From a checkpoint of a small mixture-of-experts model trained on Wikipedia.
Size: 10 layers, vocabulary 32768, 131M parameters.
Experts: 224 ReLU neurons an expert, 4 picks a token, a sigmoid router, a shared expert of 256 neurons.
Training: a variant of Adam for the experts, 8478 steps.
Below are experts of layer 7 (counted from 0) of a mixture-of-experts language model. Rows are named router (the router's row for the expert), down (a neuron's output weights, with its number) and show model dimensions 256-383. Each number is 128 + 32 x the weight over its row's rms, rounded and kept within 0 to 255.
After each expert's rows: a language model's description of what the expert responds to. This comes from a sample of Wikipedia text that the model never trained on.

# expert 34
router [155 155 121 109  81 108 123 102 163  66  89  50  98 119 121 142 146 147  90 130 167 147 122 198 153 147  99 139 115 149  73 144 172 128 146 138 127 182 161 125  81 158 163 122 154 126 133 127 210 115 123 124 119 115 118 142  81 155 139  91 139 127 132 129 128  83  91 138  49 170 102 134 135 130 118 125 117 150 156 139 106 128 113 119 152  90 140 159  99 119 119 112 147 120 173 139  99 111  67 142  86 101 138 136 165 135  68  74 190  25 152 172 154  91 121 131 157  88 223 165 114  95 180 110 111 171 103  93]
down1 [106  99 110  87  97 135 100 121 118  94  75 167 146  90 139 145 117 129 129 179 115  57 167 173 120 149 155 122 146 143  81 123 162 132 156 124  67 151 154  67 162 152 134  97 179 186 129  22 129 171 109  50  89 136  78 100 130 155 133  76 129 132 130 151 126 176 148 149 130  80 145 123 128  82 114 172  83 174 182 133 126  95 133 125 124 169 182 197 127 105 104 140 151 100 160 135 124 115  80 160 150  71 204 106 154 121  87 104 165 140 180 112 104 120 117 106 150 100 177 106 133 145 121 113 119 132 125 100]
down2 [131  93 135 146 132 130 145 137 188 147 120 109 169 153 112 138 152 106 111  61 166 146 193 125  75 118 146  61 112 118 112 108 102  52 111  70 165  99 141 134 147 125 160 145 187  81 150 166  94 166 126  90 143 174 120 115 104 152  67 150 160 117  82 113 128 119 133 115 151 152 136  74 137 112  70 141 129 136 154 149 152 120  92  96  41 148 144  90 144  74 107 115 128 212  88  95  65 161 102 148 114 174 119 241 129 134 135 151 193 183 127 166 146 136 107 130 123 105 125  89 113 116 172 104 152 133 154 118]
down3 [167 182  87 152  96 126 154 144 173 121 138 153 136 107  53 152 149 171 157 165 136 151 134 123 148 100 104 183  89 134  98 144 206 118 126 128 122 138 126 136 100 144 109 176 101 153 117 144 154  86 145 138 129 161 111 156  70 159 154 151  93 158 157 141 147 143 102 148 130  96 129 144 139  89 156 135 128 175 149 135 105 147 124 139 115 180 130 163 163  84 116 142 110  89 140 161 122 108 128 105 103  92 124 102 158  89 199 128 136  85 154 144 120 200 180 150 137 131  86 134 165 161 110 153  81 133 149 109]
down4 [133 135 197 147 125 145 137  98 153 113 118 150 121 165  78 171 135 137 152 101 111 126  85 127 148  68 145  59 107 133 103 140 114  75  96 110 144 134 155 114 178 115 119 142 116 112 134  80 130 146 121 101 182 122 142 141 115 132 114  81 140  60 115 107 107 185 151 162 180 168 128 176 135 123 120 106  92 141 158 160 121 163 167 138 164 152  74  97 129 108 135 113 122 107  71 176 124 136 105 100 161 145 176 124 172 136 102 131 120 100 153 140 156 131 114 177 142 159 117 188 111  58 182 119 114 131 148 164]
down5 [155 117  76 109 144 141 110  98  28 119 138 125  98 120 115 145  80  78 149 110 135  83 174 140 152  79 143 132  85 145 156 126 117 104 146  92 137 104 131 152 148 114  98  37 141  60 161 142 165  81 116 149 137 118  41 140  92 158 152 132 175 109 168 127 106 111 108  64 102 158 121 118 150 161 116 136 157  78 116 166 114 131 141 123 138  69 145 147 140 158 116 117 134 130 135 122 142 205 157 136  59 121 116 103 170 119 118 109 110 129 166  73 196 124 128 157 110 111 109 176  96  86 158 111 140 141 122 103]
down6 [ 82 107  86  92 148 133 125 148 199 105 132  74  92 128 112 162  95 121 115 127  92 181 109 117 109 153 113 131 140  85  85 113 126  87 165  90 141 164 138  76 130 161 197  56 136 112 118 155 136 169 195 119 127 114 163  79 153 139 104 127  54 169 155 151 126 161 137 170 153 198 132 144 116 136 114 223  56 167  98 140 141  96 135 141 153 160 145  85 109 182 120 115 119  35 149 132  59 111  96 163 177 105 126  99  86  93 145 126 149 139 136 144 111 161 173 148 141  81 153 145  87  83 117 124 183 139  86 130]
down7 [102 149 121 165 127 152 133 123 135  80 138 154 138  78 158 133 141 131 169 148 136 110 150 100 131 128 121 122 156 137 124 191 113 111 110 133 154 134 113  99 162 172 180 106 127 145 153 110 143 153 106 114 169 157 151 191 161 100 155  60 134 133 120 140 105 106  62 111 172  78 103  84 122 127 113 144 102  79 123  99 117 141  62 133 161 135 159 173 102 162 101 112 152 113 140 126 163 110 161 112 197 125 155 106 103 110  96 168  71 129  70 129  82 124  77  57 133 167 101 111 126 135 108 177 144 152 136  72]
down8 [ 81  99 137 188 131  96 104 196 142 123 105 158 151 143 168 196 141 146 115 107 117  84 107 146  94 157 125 165  92 133 185 117 162 145 137  82 131 119 127  85 123 108 146 125 129 140  53 144  98 125 112  50 113 147 160 110  66  79 117 147  97 139 145 136  92 145  81 159 136 191 111  97  34 110 152 126 111 199 154 109 149 124 153 123 170  91  58 193 155  61  54  94  90 156 166 104  89 152 123 132 151 153 141  82 110  73 127  66 141 112 127 137 136 165 116 170 133 145 136 152 143 104  69 103 115  91 116 101]
It responds to: Field labels, colons, dashes and name pieces in biological classification boxes and species lists, e.g. Genus, Kingdom: Pseud…, moth, also medal-table dashes.

# expert 58
router [148 171 143 101  89 125 102  91 171 148 147 106 106 130 172 155 133 109  98  97 173  88 115 122 178 161 112 131 146 151  78 110 196 178 105 146  68 135 101 136 151 150 130 106 135 161 143 143 144 130 190 129  90 121 116 133  69 101 151 135  89 123  85 150  94 147 100  65  95 138 152 109 166 159 175 122 129 118 103 121 138 141 118 145 124 119 113 130  81 157 157 140  93  73  96 151 161 133 148 124 140 111 132 146 173 147 121 161 141 110 188 174 122  97  99 129 182 115 157 116 109 148 133  92  93 182 113  93]
down0 [131 184 135 114 199 142 171 218 135  99 136 156  57 107 152 102  76  69  95 158 115 116 170 118 136 126 150 141  45  73 120 124 123 132 167 144 194  56 153 103 111 166 100 123  92 155  80 150 130  69 106 144 137  38 123 141 146  84 114 144 114 124 158 155 132  49 222 114 107 112 143 140 117  76 162 107 100  93 179 110  99 193 141 123 162 126 137 137 116 185 183 156 159 117 150 119 101 158 173 122 100 121 139 190 143 121 165 142 126 155  91 154 165 147 122 184 121 126 144  92 211 107 120 106  66 148 163 131]
down1 [ 98 139 169  87 151  79 121 118 116 141 104 106 110 110 136 110 127 131  96  67 172  83  66  85  95 150 153 215  46 142 123 157 118 117  43 110 156 134 169 110  94 128 138 103  23 238 112 143 109 158 157 120 171 145 135 193  82 137  86 128 163  98 221 138 141  82 175 138 157 113 149 112 161 205 164 182 139 123 101 161 199  94 139 101 111 166 140 146  93 109 146  81 168 123 145  82 151 116 136 148 117 128  69  88 142 134 130 165  88  81 137 149  75 166  94 119 147 167 119  81 134  92  95 107 136 147 138 134]
down2 [151 151 140 175 111 145 125  96 116 168  79 134 101 122  62 141 108 196 115 103  87 134 129 118 143  72 144 146 171 166 120 144 101 178 152 134 139 120 155  99 190 141 143 107 133  97 126 113 141  89 105 111 141 108  98  84 125 165 157 173  74 165 131 126 102 174 138 127 128  80 122  94 123 141 107 171 140 119 127 137 164  83 145 138 121  89 114 124 126 168 125 118 140 154 172 153 169 148 113 121 136  80 155 155 141 147 148 110 160 103  54 136 125 166 127 178  75 154 164 103 141 102 127 118  76 113 156 128]
down3 [117 116 184  83 131 139 158 148 113 153  86 116  76 192  68 133  91 125  98 132  53 152 108 105 165  99  98 138 167 172  78 174  74 125 123  85 110 164 172 122 149 120  98 153 119 109 152 156 123 128 166 107 148 151 116  91 109 123  83 178 106 148 165 149 145  54 128 179 127 152 162 137 104 135  74 123  91 112 202 129  77 103 126 141 104 134 113 122 145  78 118 120 166 158  93  62 170 108 139 122 106 148  92 146  94 110 102 123 121 117 135  75 136 186 151 117 148 109 112 130  69 114 172 148 124  86 195  51]
down4 [ 95  83 135  88 127 103 122  90 147 116 172 119 224 136  87 104 120 144 143 116 129  72 138 171 124 159 165 181 133 104 138 110 101 128 184 145 160  90 154  82 130 157 132 118  48  78  89 186 182 181 129  93 107 154 131 143 156 199 125 139 136 128 120  73 160 215 105 126  58 151 100  86 142 152 132 167 133 162 109 108 161 104 125  94 113 149 122 153 106 166 191 124 126 127 143 182 100 176 142 102  81  95  92 147 123 150 200  74 159 134 153 119 122  62 160 152 120 142  88 215 132 154 151 160  76 147  12 149]
down5 [137 150  93 109  93 162  95  74 103 117  59 114 168 188 152 120 164 123 156  47 191 160 120 145  47 139  99 177 106 124  46  78 131  88 116 106 202 177 145 126 160 148 136 158  95 125 108 131 130 115  94 101 124 181 132 131 143  94 114 143  94 149 101 183 127 144  98 156  94 124 104 134 133 162  99  78  98 128 181 106  95 102 106 107 122  83  94 158 146  92 138  89 135 121 120 159 134 129  79 213 102  75 152 181 150 163 148 143  97  81 130  89 162 139  65 134 149 194 141 113 108 103 135 121 135 158 132 110]
down6 [ 97 186  88 132 164  96 151 160 162  99 134 120 111 120 117 119  87 125 148 142 114 129  89 150 203 156 126  95 191 116  97 102 115 165  97 184 163  68 136 101 157 169 132 201  98 162 122 123 112 145 129  63  98 128 108 139  70 148  98 101 148 155 179 111 128 155 167 154 118 162 152 176 142 104 170  85 124 163  78 115 197  92 189 183 104 138  92 144 126 140 131 113 141 130 116 150 123 118  99 160 158 101 118 136 180  69 157 104 170 147 113 128 181 105 135  80 168 144 144  81 137 102 122 144  91 117 166 141]
down7 [ 96  86 136 130 112 121 125  94 162  70 109  90 134 126 106  68 124 134 144 120 156 147 148  84 180 128 148 130 158  85 119 157 145 116 107 125 126 155 143 130 130  60 138 163 151  91 130 132 150 157 152 187 123 120 137 133 166 158 105 165 103 146  99  61 175 122 174 145 140 167 123 130 105 164 114 133 119 171 142 100 170  89  94  85  42 109  98 152  85  84 142 116  85 102 182  98 154 104 139 168 138 135 163 144 123  86 160 194 116 149 145 116 111 101 156 109 154 160 162 142 159  67  91 111 127  73 130 142]
It responds to: Unit and service words and separators in military, air and racing contexts, e.g. Regiment, Infantry, Navy, Wing, B-'24', plus table pipes.

# expert 18
router [153 150 127  93 117 139 124 225 147 125 118 121 165 160 109 161 110 114 119 148 118  98 115 171 168 134 117 176 148 171 111 147 167 148 144  89  92 145 159  93 113 170 125 154 164 151 135 140 150 101 137 125 119 124  72 146 110 172 140 170  99 130  83 177 145 125 100  83  57 159 173 101 165 153 197 102 120  64 150 120  91 126 118 128 161 104 119 107 103 134 175 123 175  85 138 147 166  72 113  92 140 109 123 147 114 110  88  89 111 146 144 126 171 104 111 131 135 189 174 151 119  99 113  99 147 156 127 128]
down0 [168 138 143 113  93 157 137 119 113 188  95  94 127 128  60 100  72 152 103 121 154 157 145  82 189  98 144 124 160  79  58 169  99 111 135 124 102 143 126 107 134 170 181 143 187 122 101  78 105 113 122 120 114 136 154 143 112 164  99 133 127 202 184  83 135 141 152 157 118 116  91 137 124 116 140 122 116 110 161  97 162  64 114 126  55 129 126 202 115 173 144 106 131 210 143 109 160 127  96 126 111 109 110  98 136  93 167  94 143 131 124 124 133 174 161 148  94 169 118 117 114 101 106 159 141  90 123 105]
down1 [154 104 126 195 124 143  48 158 168 108 172 130 115  92 120 104 128  44 128 151 171 156 109  60  77 140 117 142 120  59 169 135 155  96 151 104 160 109 109 132 167 146 104 104  95 124  76 122  65 103 122 121 116 109 199 106 128 134 127 110  94 144 187 147  98 101 167 128 142 107 142 189 115 149  97 149 137 130 119  63 166  91 141 148  79 163  67 163 173 119 125 137 103 193 185 117 146 150 123 213 116 198 111 118 161 155 105 114  79  91 114 112 164 151 119 104 183 146 111 116 158 113 166 127 126 186 114 131]
down2 [142 108 163 100 121 111 152  88  97  93  83 128 142 128 146  71  97 148  83 184 134  99 136 174 162 132  94 126  90 153 142 121 111 138 123  85 130 125 189 100  97 112 142 105 132  70 111 116 102 145 116 134 107 123  82 108 116 112 130 122  44 110 172  68 161  96 102 155 114 141  89 152  61 101  70 185 102 174 155 154 136 144 121 105 132 129 135  93 196  72 171 143  93  90 153 112 109 122 141 108 184 158 165  71  52 145 107 135 129  92 106 104  98 151 132  93 113 160 143 194 133 120 117 124 136 101 156 177]
down3 [108 189 116 105 133 155 155 124 125 149 115 122 204 138 202 126 114 119  96  73 146 181 177 199 121 104 159 110 116  81 103 182 145 179  95 134 142 103 194 161 143 128 123 150 137 182 136 169 126 133 126 145  89 161 152 151 158 134 207  80 144 116 127 114 117 113  94  75  80 115 113 135 183 110 142 110 113  77 195 202 154 174 186 123 142 129 122 126  84 159 102 160 128 137 114 145 125 105 150 141 168 108 114 118 118 159  56 141 170 105 143  98 127  99 141  73 110  91 156 116 147 141 184  87  99 110 150  98]
down4 [ 85 149 120 129  69 129 114  83  99 128 138 162 164 121 103 113 153 159 132 144 182 110 117  79 115 140 130 128 140 108 100 138  80 130 183 166 199 212  68 135  98 124 155  79 160 188 134 148 113 136 132 114  98  83 138 107 182 121  93  94  98 142 111 161 144 129  80 151 123 160 177 180 126  92  82 163 108 108 165 167 146  94 132 153 146 113 110 128 124 108 146 100  53 108 114 128 125 113 116 127 189 132 154 121 132 133 130 137 107  79 144 147 135  98 146 139  89 112 201 127 168 118  64 131 155 138 154 135]
down5 [100  83 108 102 115 151 100 113 132 100  67 129 108 163 194  86 116 144 173 122 104 208 132  79 127  85 144 105 123 108  87 156 135 146  85  93 144 104 163 130 104 114 125 159  71  93 118  86 145  79 125 180  72 100 102 122 100 163 140 144 109 101  71 148 118 119  83 201 121 122 105 189 110 171 127 131 177 110 155 151 126 106  91 144 140 127  69 127  97 151 130 104  16 169 198 193 140 142  72 151 152 102 182 119 160 104 171 171 145  97 127 159 111 158 145 131 144 114 193 108 118 102 136  79 107 147 172  97]
down6 [116 159 148 136 119 212 128 187  71 123  31 133 135 130 117 111  99 128 141 117  79 117 140 132 159 102 159 158  96 127  81 162  84 151 152  67 161 123 134  94  77 146 124  93 140 128 159 125 137 121 120 119 127 113  67 123 151 143 171 142  97 175 176 122 101 107 156  89 142 102  97  82  99 143 101 109 179  83  83  71 107  55  92 118 135 120 115  97 135  95 187  82  73 181 112  61 117 133 156 202  85  72 158 172 191 159 156 173 163 110 121 213 132 177 128 158 108 122 142  96  74  98  54 117 112 109 155 150]
down7 [130 139  97 172 112 134  96 142 124  85 135 102  97 115 159 111 164 157  71 118 186 173  89 161 105 124 129 126 154  95 133  89 154 138 100 174 142 114  91 123 137  95 107  81 103 116 160 123 107 168 175 128 135 178 131 117  66 122 178 156 106  91 103 170  98 207 174  88 127 136 183  62 175 153 155  32 138  82 138 142 151 119 124 180 111  96 167 157  65 143 190 121 134 110  77 174 132 135 112 116 160 112  85 185 120 113 154 101 100 172  96 158 139 102 107 176 114 153 136  83  79 126 149 122 115 157  88 132]
It responds to: Colons after infobox labels, role nouns like editor, chairman, CEO, and conjunctions such as that, because, where, which.

# expert 46
router [133 129 100  89 110  41  94 167 153 126 103 111 102 159  98 133 116 117 109  75 142 108 152 146 199 154 115 184 125 153 135 127 187 135 122 116  92 149 138 137 131 139 148 110 156 203 182 108 138 152 207 101 110  55 124 151 165 113 166  88 191 144 131 113 146 120 121 110 156 131 163 115 132 168 169  98 124 127 119 122  86 138 127 136 122 109 115 156 111 165  83  82 190  59 157 121 122  51 101  97 137  96 139 144 164 134  87  91 142 100 151 155 126  94 108 143 165 129 119 142 205 139 120 101  91 130 129 117]
down0 [118 160 104 119 190 138  73  90  96 129 126 133 148 178 127 184 145 135 107 190 121 150  75 144 137 108 174 122 174 104  39 136  83  57 114 128 122 108 143 139 121 178  92 136 145 106 155 159 111 137 144 159 159 159 133 114 197 112  70 113 205 109 111 158  97 153 122 146 156 112 143 147  89 155 106 187 110 152  73  75 165 133 111 152 128 189  71 124 140 132  93 135 156 134 126 157  96 130  98 112 105 102 135 138 117  25 108 144  94 154  86 115 156  98 157 167 129 175 114  99  81 157 116 132 169  86 190 134]
down1 [159 183 174 182 140 114 140 120 113  68 107  97 138 146  93 126 185 124 137 104 147 114 134 151 120  83 167 123  96 129 130 134 101 170 101  93 122 161 150 136 117 150  70 173 109 102 127 158 181  72 174 119 198 153 201  99  76  72 166 162  40 131 180 119 110  99 164 150 109 102 100 130 157 110 110 116  81 111 105 102  74 198 121 158 160 145 128 154 176  58 139 118 130 142 160 161 159 100 109 171 117 121 153 110 137 108 124 101 152 197 117 120 105 121 116 105  97  87 124 159 118 157  69 109 168 126 107 154]
down2 [131 132 110 132  60 119 118 113  61  89 100 138 107 126 196 106 215 116 117 168 204 130 157 127 131 130 106 122  66 163 139 155 118  97  79 151 165 118 136 157  93  83 105 116 121 120 133 108 117 149 131 203  92 154 149 142 143 107  91  94 144 163 121 114 125 117 102  92 148 132 140 153  80 148 146 130 120 101  78 179  88  55 163  67 165 122 156 147  92 116 186 133  94  99  99 124 111 167 143 142 121 161  82 185 152 152 142 105 125 113 133 129 159 176 124 128 179  95  86 174  61 109 131 119 156 105 162 150]
down3 [116  72 115 145  74 154 145 135 132 105 106 139 163 127 154 118 157 205  73  99 148 142 107 132 106 148  69  81 122 132 141 150 155 101 123 148 146  76 116  93 114 140 140  89  96 116 104 141 103 101 171 152 180 132 123  64 151 122 151  97 181 125  49  96 112 151 183 148 155  92  91 204  99 163  97 109 134 157  99 174  83 121 100 132 118  95 111 109 158  71 107 132 119 166  90 176 188 120 113 116 126 110 161  99 100 146 132  78  82 150 138  94 166 125 168 106 154 160 149 125 183 163 150 147 142 123 135 167]
down4 [125  87 109 151 112 132 110 136 124 125 113  80 100 118 120 108 106 153 164 104 141  86 123  97 112 171  73 102 168 135  95  77  79  65 153 118 157 138 195 127 145 110 120 172 112 191 130 104  86 134 158 117 179 130 110 120 151 175 157 102 151 119 146 110 129 122 130 140 167 138 155 142 104 116 127 163 141 184 173 141 154 131 107  87 103 107 199 129 130 132  90 123 166 136 121  83 123 122 140  95 108 219 146  89 151 166  86 145 186  92 107 131 209  68 169 170  88 134 150 129 143 116 186 127  94 158  89 168]
down5 [ 92 130 142  92 139 170 100  73 136 127 125 165 176 124  71 101 125  78 140  36  99 177 147 185  96 187 131 121 114 127 106 116 153 144 107 162 158 138 187 136 126 109 130 194  84 110 118 120 153 186  82  60 102 106 171 173  89 161 172  96 102 131 102 142 171 196 157 109 111 117 124 103 152  82 146 183 126 146 141  91 138  75  92  95  91 127 155 154 108 158 129 137  93 191 135 150 131 160 114 102 118  69 126 156 110 122 185  95 121 151 141 134 117 137 142 116 115 132 156 141 102 132  37 118 171 112 128 128]
down6 [138  83 143 157 111 151 103 149  84 100 149 109  68 138  69 160 128  46 123 135 176 151 180 118 128 121 136 188 142 171 159  87 180 143  90 149 163  98 169 149 159 140 182 106 171 204 169 112 142 125  65 136 144  83 185  89 174 124 100 100 127 119 112 109 164 132 117 157 124 156 135 147  75 145  95 139  65 177 127  80 164 111  86  66  94 102 151 197 100 115  77 112  83 156  65  13 145 121 133 179 102 108 156 148 135 125  85 145 114  56  83 158  23 152 101 167 133 144  80 137 128 104 127 122 138 126  70 122]
down7 [ 70 149  63 138 153  87 124 181 203 168 122 116 121 127 142 155 161 126 150 180  79 159 133 156 146 127 156 115  86  93  68 179  81 111 147 149  83 115 158 128  60 165 111  96 133 110 108 144  88 127 129 158 124 120 141  96 137 170 117  93 151 142 151 100 141 107  95 195 146  95 145  87 127  92 106 155 165  44  92 165 145 120 137 155 169  99 119 101  96 156 179 178 120 128 220 157  96 167  57 107 106 186 162  76 115 129 123  70 173  87 121 131 145  84 114 134 122 151 157 122  89  80  84 127 146  94  69 137]
It responds to: Hyphens and pipes opening infobox or table rows, compound hyphens like Colmar-Ribeauvillé and mid-Wales, plus prefixes un, re, De, al.

# expert 59
router [187 174 104  63  82 125 117 200 146 118  86 117 148 194 101 172 151  99  56 114 124 115 138 193 171 109 117 155  74 144  67 174 107 121 103 140 108  98 143 119  97 161 137 156 125 140 120 178 202  92 201  87 110 120 114 139 151 167 161  24 127 158  88 152 191 143 138 125 100 169 142  88 109 136 156 132  97 118 170 124 118 155 121 141 147  94 100 166 100 131 160  98 182  76 123 123  65  91  99 101 101 133 112 106 193 115  85 103 150 150 157 149 146 101 135 124 157 131 208 151 151 135 143  99 112 151 121 129]
down0 [129 118 195  97 104  93  66 135 136 103 140 158 137 113 122 173 140 150 182 135 129 112 135 136 148 129 176  78 170 165 106  87 126 109 173 160 143 120  99 115 183 139  74 159  74 158 107 144 136  78 152 135  78 137  62 168 130 131 140 119  73 151 151 129 116  63 142 164 180 138 122  79 121 105 100 139 190 165 122  82 119 115 160 130  75 150 116 138 157  97 127 132 122 147 158 140  99 122 101 142 103  96 113  87 124 142 121 151 158 164  64 137 123 131 131 102 142 122  62 146 169 150 174  88  86  82 120 126]
down1 [125 172  83  61  80 130 159 203 113 125 125 108 113 161 173 139 109 100 175  97 177 114  97  79 105  97 197  94 169  72 143 161 144 126  97 146  60 148  77 149 137  95  95 164 122 129 165 178 122 107 140 128 132 117 138 155 113 118  80 144  88 152 146 133 125  89 142 157 153 117 101 141 131 125 161 113 171 128 122  66 122 165  78 114  98 144 118 151 175 170 160 139 145 154 141 134 155  94 131 172 112 110 165 184  98 120 165  78 171 130 181 138 113 135 111 134  84 117 190 107 183 106 124 107 105 167 180 114]
down2 [128 129 104 101 106 141 164 133 140  96  68 112 125 108 170 159 110 160 114 129  76  97 158 148  99  85 174 133 149  96 127 100  87 106 106 122  91 108 103 183 132 132  77 146 107 129 176  91 142  91 139 176 133 109  62 114 162 108  94 130 118 149 174  91 120 118  98 114 150 103  95 122  93 119 131 195 153 166 143  95 147 184  91 118 161 113  83 150 191  81 105 153 119 192 141  80 121 157 124 118 113 113 122 136 120 129  94  83 171 203 153  93  95  93 110  70 101  82 143 105 122 130 150 144 124 101 141 142]
down3 [127 137  63 105 129 180 121 106 131 158 109  80 114  92 149 146 145 100 143 100 201 143 141 109 133 128  67  96 133 138 142 126 181 164 175 129 168  97 148  86  96  89 132  87 167 113 128  95  93 176 162 138 140 181 137  87 144 132  98 157 127 130 105 206  96 164  76 166 164 104 109 158 118  99  81 166  92 117 157 124 116 124  69 106 169  88 134 126 113 116  74 152 101 102 136 105 156 117 106 163 131 129 162 153 198 140 108 145 133  59 103 172  80 128 188 186 136 121  86 132  44 134 196 150 119 105 157 106]
down4 [123 150 116  94 129  82  68 115 149 138  96 162 142 126 154 185 104  92 126  83 141 170 123 123 205 113 129 145 120 144 188  96 146  93 100  62  45 120  95 137 124 102 197 160  87  77  76 144 136 125 122 114 139 141 130 140 181 112  86 111 113 178 189 107 100  90 149 100 115  85 144 108 162  99 126 138 160 118 132 114  64 140  63 122 141  78 125 118 144 100 142  89 182 152  59 115 107 114 150 129 115 119 121 146 120 151 144  98 107 160 151 129 139 126  94 194 128 156 161 117 128  76 118 143 131 140 160 132]
down5 [ 97 131 125 145 149  93 109  93  99  92 161 125  85 114 110 150 125 173  66 117  71  94  83  93 151  99 181  82 125  55 122 109 191 151 109 108  99  90  65 114 141 165 142 118 116 100 124 110 143 117 160 157  98  96  95 127 103 109 131 144 152 161  89 101 178 119 196 108 166 117 138 108 136 187 183 110 133 141 121 114 160 110 124 137 187 156 138 166 157 210 128 107 123 221 108 127  41 136 132 111 109 116 121 102  99 159 168  98 166 158 105 134 110 168 185  81 171 107 103 138 176 108 137  89 109 149 136 123]
down6 [169 113 133 169 158  54  64 126  77 112 115 119  85  99 127 126 174  84  79 145 205 129 137 119  72 164  84 126 157 165 146 127 171 164 152 118 179 110 135 133 115 180 167 106 148 137  55 169 103 134 153 111 114 162  47 156 151 185  89 181 160 102  74 131 137 152 173 107 108  90 110 160 154 126 117 139  77  76 159 119 158 111 107 120 118  96 134 143  90 188 135 119 162 164 125 128 138  83 122 113 123 138 139  69 150 110 107  87 108 119 106 140 198 107 110 133 183 150 113  95  46 146 170 124 147 102 158 146]
down7 [ 56 141 114 114 142 187 115 135 169  98 137 140 101  90 102 172 139 152 101 154 137 101 159 113  68 166  84 129 156 106 122 146 144  79 104 104 102  81  93 171 140 163 131 112 157 111 125 160 134  54 127 137 137 103  64  92 160 149 151 143  90 118 132 158 172 144 112 124 195 144 162 184 157 118 168  85 184 128 101  91 129 160 127  97 175 100 121  74  80 115 141 110  75 157 149 189 116 185 140 107 126 133 155 166 135 166 188 162 185 167  68 166 123 120 120 139 117 116 166  99 130 132 137 137 201 100 112 138]
It responds to: The word "by" after directed, written or elected, plus other prepositions, commas and "when" that link clauses, such as by, of, with.

# expert 8
router [155 129 115 116 137 119 116 171 155 108 128 130 144 148 143 167 144 116  95  86 132  98 139 139 149 202 116 184  77 125 125 152 135 144 103 124 101 157 123 121 118 169 112 117  99 139 162 151 202  75 179 101 118 133 135 178 118 196 168  88 120 187 104 175 150 120 137 139  93 139 120 149 145 146 192 137  88 121 148 156 103 175  68 167 137 111 103 133  96 164  94 102 156 103 149 128 125  86  74  80  99  89 113 150 174 160 104 143 169  99 133 188 171  86 134 121 149 127 178 141 131 135 165  93  99 142 103 103]
down0 [136  90 162 127 121 142 148  70 148 130 125 127  97 160 107 135 145 194 123  96 129 146  69 138 151 144 171 156 134 127 178 136 157 132 131 104 138 185  92  41  97 124 129 115 174 105 140 170 101 136 127 154 114 174  90 105 128 123 199 187  81 169 123 107  67 100 127  85 143  80 121 129 103 101 133 133 134 175 112 171  92 106 100 152 119 170  74 165 124  91 182 139  74 128 157 137 148 106 138 180 163 101 143  70 173 106 137 177 102  79  84 152  88 112 174 146 122 138 123 130 101 138 169 127 184  55 119 146]
down1 [140 106 185 160 147 236 121 132 127 144 104 202  75 162 105  66 118 116 129 161 159 158 131 136  93 101  78  91 136 166 160 154 149 112 186 108  96  96  98 158 156 119 118 109 130  28 149 136 131  57 122 133 150 124 145 139 136  49 139 116  23 152 156 145 132 144 145 145 148 114 167 164  85 143 105 126  95 255 133 129 111 111 110 118  72 175 107  77 150 134 133 144 121 145 138 138 102 168 157 108 115 153 108  42 124 110 112 210 149 169  95 108 127 105 119 103 110 132 120 109 207 113 146  96 138 102 123 152]
down2 [160  65 128 119  98 131 180 106  75  63  91 174  99 132 145 129 100 115 101 104 106  80 149 106 101 152 161  85 119 111 145  93 127 175 142  83 173 162 163  51 183 138 173 110 117 148 126 150 172 102 104 143 124 149 112 112  73 155  96 144  81 120 144 144 144 137  76 165 107 183  92 179 140 125 123  77 117 140 127 118 112 153 145  71 110 129 130 144 117  90 132 167 101  98 128 120 165  96 149 169 204 114 112  62 131 117 150 189 141 167 154 111  73  99 158  96 160 156 133 105 137 152  65 163 133 105 169 149]
down3 [146 161  88 162 132  88  93 109 108 166  79 126 108 157 110 174 146 120 152  95 129  96  84 116 133  76 130  96  91 142  57 128 123 151 153 163 102  90 127 131 146 140 135  77 150 185 138 108 119 149 139 123 130 111 151 146 175 112 130 161 145 137 149 112  98 100 141 152 169 136 156 159 109 224 163 143 123 111  90 123 125 146 149 116 154  87 119 158 126 128 142 214 119 120 108 113 160  91 188 136 107 156  94 136 121 116  89 128 105 127  81 171 154 144 174 115 113 150 163 129  47 126 109 180 223  92  95 103]
down4 [111  27  91 133 170 127 149 128 117 126 121 148 109 107 133 133  89 130 105 126 190 100 161 108 121 164  77 142 124  96 156 104  86 119 178 151 172 124 131  91 128 159  43 141 131 175 132 161 105  96 165 128 118 125 129  93 141 116 148 129  79  74 155 143 121 118 135 133 147 101 111 147 162 151 181 104  78 143 121 192 129 118 144  84  60 109  90 127  97 155 137  86 139 178 107 127 156 127  67  67 115  86 104 123  99 166 136 149 128 133  98 119 143 171 166 146 144 110 159 130 157 160 126 137 110 152 163 128]
down5 [ 84  99  50 118 172 119 139 111 106  92 198 122 175 128 135 135 136 101  90 122  66 136 108 151 138 113  83 168 104 127 107  95 112 107 147 139 160 179 170 126  53 107 120 120 134 111 115 101 166 149  69 153  89 182 129 208 150 125 101 133 118 161  74 136 116 118  89 122  87 171  90 165 142  76  83 132 133  85 168 123 108 151  99  98 170 136 149 156 154 125 187  88  58  84  95 111 154 122 180  91 131 155 150 151 127  86 115  91 109 149 126 109 114 176 132 133  79 129 148  76  97 111 128 156 115 187 166  93]
down6 [116 133 163  80 149 161 156 122 158 144 142 138 152 180 169 153 114 147 136  89 144  62 146 175  88 137 147 127  96 146 116  95  91  88 149  97  92  91 158 130 131 161 137 155 104 123 140 149 163 106  99 104 153  88 102  94 145 160 160 143  98 151 118 139  74 146 102 102 177 131  70 111 191 108 123  85 117 112 102 108 178 136 135 133 119 159  59  96 151 131  52 141 158 113  94  97 202 106 126 126 146 125 161 138 148  44 135 194 165 129  89 175 104 141 166 155 104  79 118 122 136 138 134  37 152 102 139 148]
down7 [ 87 103 152 105 140 157  84 185  94 109  63 105 159 110  79 158 106 118 152 178 149 123 152 153 142 153  97 115 136 123  57 134 103  98 138 145 133 105 146 121 149  67 189 165 122 165 114 185 137 214 103 130 132  93 128 129 167 155  89  91  81  98 151  94 140 207 173 162 130 172 146 142  90  81  95  75 134 187 140 164 193 106 161  69 169 101 137 122 138 173 161  97 145 135 108 143  92 190 104 112 113 132 157 125 137 150 137  90 137 112 166 116 210 120 168  94 155  57 110 119 148  83 196 153 129  86 164 133]
It responds to: Verbs of personal action after he or she in biographies, such as married, stated, resigned, plus on, and, colons before dates or names.